From a checkpoint of a small mixture-of-experts model trained on Wikipedia: 11186 steps.
Below are experts of layer 6 (counted from 0) of a mixture-of-experts language model. Rows are named router (the router's row for the expert) and show model dimensions 0-159. Each number is 128 + 32 x the weight over its row's rms, rounded and kept within 0 to 255. Numbers have three digits each.
Before each expert's rows: "gets" lists some tokens that make up at least twice as much of what it gets as of all text. This comes from a sample of Wikipedia text that the model never trained on. Tokens count by the router's weight.

# expert 195
gets: "k", "ak", "u", "ag", "h", "ah"
router:148113100101170007180123192130069077108145138100156152089102096112100130153175139133105125141151077086175148106131092122175126161121095118066154158128157114095125170156120102134099106112176094098165159135087111180152126184081133112087105145098120102080098137125089125113108126161098119255166143125096085144153107063120136151102181131106105081092091101142113128145139172122118176081109143083096178109156121144138113104091143113155125096113111132132134130131102139127121147099113125

# expert 5
gets: "M", "K", "N", "S", "C", "T"
router:114138083202126059133122098109151076183102131135153157111144086161122085150151076165177196095114155178137142121111152157137127147192166132091123158112116131118086165135132151140146117115156115165139158135122073204118161184115078120176090150123159132122138110128171101115121153107085095123155151126152174117123137167140099130091117096098139187110200143121134204098103129144141121112146164134204173071173098136164105139107195113112170066145148116149127055146114120173097131061143089

# expert 173
gets: "y", "b", "fl", "st", "dis", "cap"
router:134079120089131021155168113124134122135110170166073148136073090128119119168108138147138098156125135156145089116110158154169187101134112093167133084159116086164128176160113064117188112104115122122128175123114134137146164116066112113103088157104171104098108150179122115108076163132148126191109170143129200117190177100122121110123185117070176103129152140142096119105177114153183139119146080122142129184118061190112125108134186147100095098166123094135101105079073134117159127138067111

# expert 91
gets: "the ", "his ", "s ", "its ", "their ", "a "
router:169186081166138130136117064235160083107118146124094119141106140135100101158140180079110156146143158153123119135132176112140095122089203105184146104102114095164130124184093089163143158154107158161143085110165186140107123142150187133168194138144137106113114099142185146091135127102085109159133127143131130170124174161130109119152139121183091137117192063166132102173130122154140076159170127120131154151100162111153169107117105122181080075143180125096161089086165156171178125174120166

# expert 171
gets: "the ", "this ", "his ", "a ", "same ", "their "
router:151167149125078123102103132091174127122128119116073148100123180169154153073137126088152171102126103153174137159130120115129107137120145129098149108102091151169134131135150069155189122155130151102108078061168155162098166158094153082121162090041131098125136059133170084090122110099153131065164092133107157161078150146108138108075127138169140124129164098109168148129160096076073065151146132134129132175158194147120167114114133137182115127089095114183194112101118147105205093174122068

# expert 162
gets: "the ", "The ", "Since ", "From ", "=== ", "this "
router:144161143153120159152118101206158073204151130183105102093132130118116109135112134072168175126159148157119130158125078132130127151105130099172147094124106143174092117176137134119120151135168181169134091139162163147092140186176141155181165075168147106095103130100164149072111093121159086120089084138137119183124136105117171127120098158135119093089167072082147149156113137077130126102075183140117162141111133137154155163109120159153170201088173131135060110062175132148194144060107108

# expert 202
gets: "| ", "\"", "- ", "(", "; ", ": "
router:125136152141062178115072128105105129162093135148092135137189107103149154127088119129145117137126152102088097122135039099115087136115108096135129165155156127078132120150159158113096085123108082187164135090086108155067203158150127202124062186138146122140087162158136109187183117131168113116099065168115150095110116173157134108112090126138174081077091135094166133089109170090154118176133138123152120091126124114151169160102089169108090137132135159108158138136142046153113112062163184

# expert 242
gets: "| ", " ", "(", "\n  ", "— ", "born "
router:126148129122102133079088129135107135137066139166106082106158165101135140148093137136149118199148106120156139161181114117127088142160071107147108145152175150131073134157194139113082095123127143107172121110160067080091159075151133111106143145099154161090065080152102063125113123118107142069148133148116100175165147181090145168102121183082155158085096140106150157129140159054134106155139107142165158146149071080182151123132104148144099093167087099143188084208080089146097094141156168

# expert 175
gets: "| ", " ", ". ", ") ", "\"", ","
router:170127128129148172122160096102169200157107100135062125177185129137113131153157118176115139076125115140095171173165081140110192134097164060126123090159113092119142110122132158145126185132140117111135142150105107149104115079118091154140116168061117149136115156096140110100105155138120109034105078153135106127141127128092093064119114156151127150169100170080108174079108119107179117168136195070109098190186099129162137131152081161070114103175103147100201094128172118110140082094108131

# expert 100
gets: "s ", "American ", "new ", "ed ", "year ", "century "
router:118170153102112157118103116194079085046161092149106113171137173141097097153154094083124149131089137093107094168127126112134094080147131083177147145154152140116147136072134166111144140195128128157120154136102151151085135111125081121082141106114132157132146111177122181112116136143090143103112132060144125154112162145185126083083152088104145158180121128099165145141061142141066094158118166106178139159130153068062193101148120127158067147122143172157142177093115157190126099198180169

# expert 185
gets: "D", "N", "H", "G", "T", "R"
router:142094100158104027160167048179120131198106080183176150119118098134151076165164127157158098105101119098145157133131144188190126132180078181124141121123149158110066159141099138066112084147080091142140152125177136133132148142181104142151132159140189130145114174135165122160103146158109090164105151145134131142180103125104095146126103128100109160128194102135145162127112140077126173107132109099147077076106134063171120109085152153136165081127089112109153078129109143162133184076135120

# expert 187
gets: "i ", "o ", "u ", "a ", "an ", "en "
router:134145121124130102114148124111094115092109090080115131125075112082138155162159061072146153160100076156097088170109105108131120165148124133102179192070117155096091144069103141167085095104154106129176146070091145137066121084096087193085096092091066149128130107183075138091142148136116088207122123118130171152117128154157121106168119113130095135083102150087140133135131141170075114120106099103135190109147186109131147092141191142181135177082190125086155159156146127107106168118160105

# expert 1
gets: "| ", "The ", "the ", "A ", "a ", ", "
router:171172135123156131072106150167172071114109097074153154108118125104149080127177125112161099113153166095119127142106151138128121175131085123168076076138108125190145137166126201074126132185095169121121119117109131135162188134147087177160098102066139158116121124101093126100168056182114066130100100130128093145113138124139172159151175178127131060097141088073148177112084183156162148156111112105140143126150142144123141165074121172075131186114179098119111114055102141186137133143116095

# expert 208
gets: "s ", "ian ", "of ", "York ", "-", "American "
router:150148184207146141066072110074124117054105105080148102161177171072150157068097116092179171146176156183113124119136153118135063143150183107157137139075110112129078124121099140108104158144148145144124150108097160147107138113073155156106074110114089162089128144140133174150149144104109103107102131147164127163100171143166084081109120140101083149118066098083170102115107106152106133174129138083152140152159184108119135112110122104171147210069170121127100161154150164095141107159172156

# expert 96
gets: "\n", "G", "h", "H", "k", "j"
router:068116147131138120167085113079138130156153096086136140120130157094138065204099143174132154101137083117128111160091135180177099110150061169077127143130144102173084172132106096153086102121119101119146129077114096150143142178092131188062088113107129106118131093127103133165083184174109151181164153120137150176164105143094084141155165141132094112131134160140124121087093182132129178090150120064175153132157177155157095080150173152139112124150091179120173090219089141107099149098134164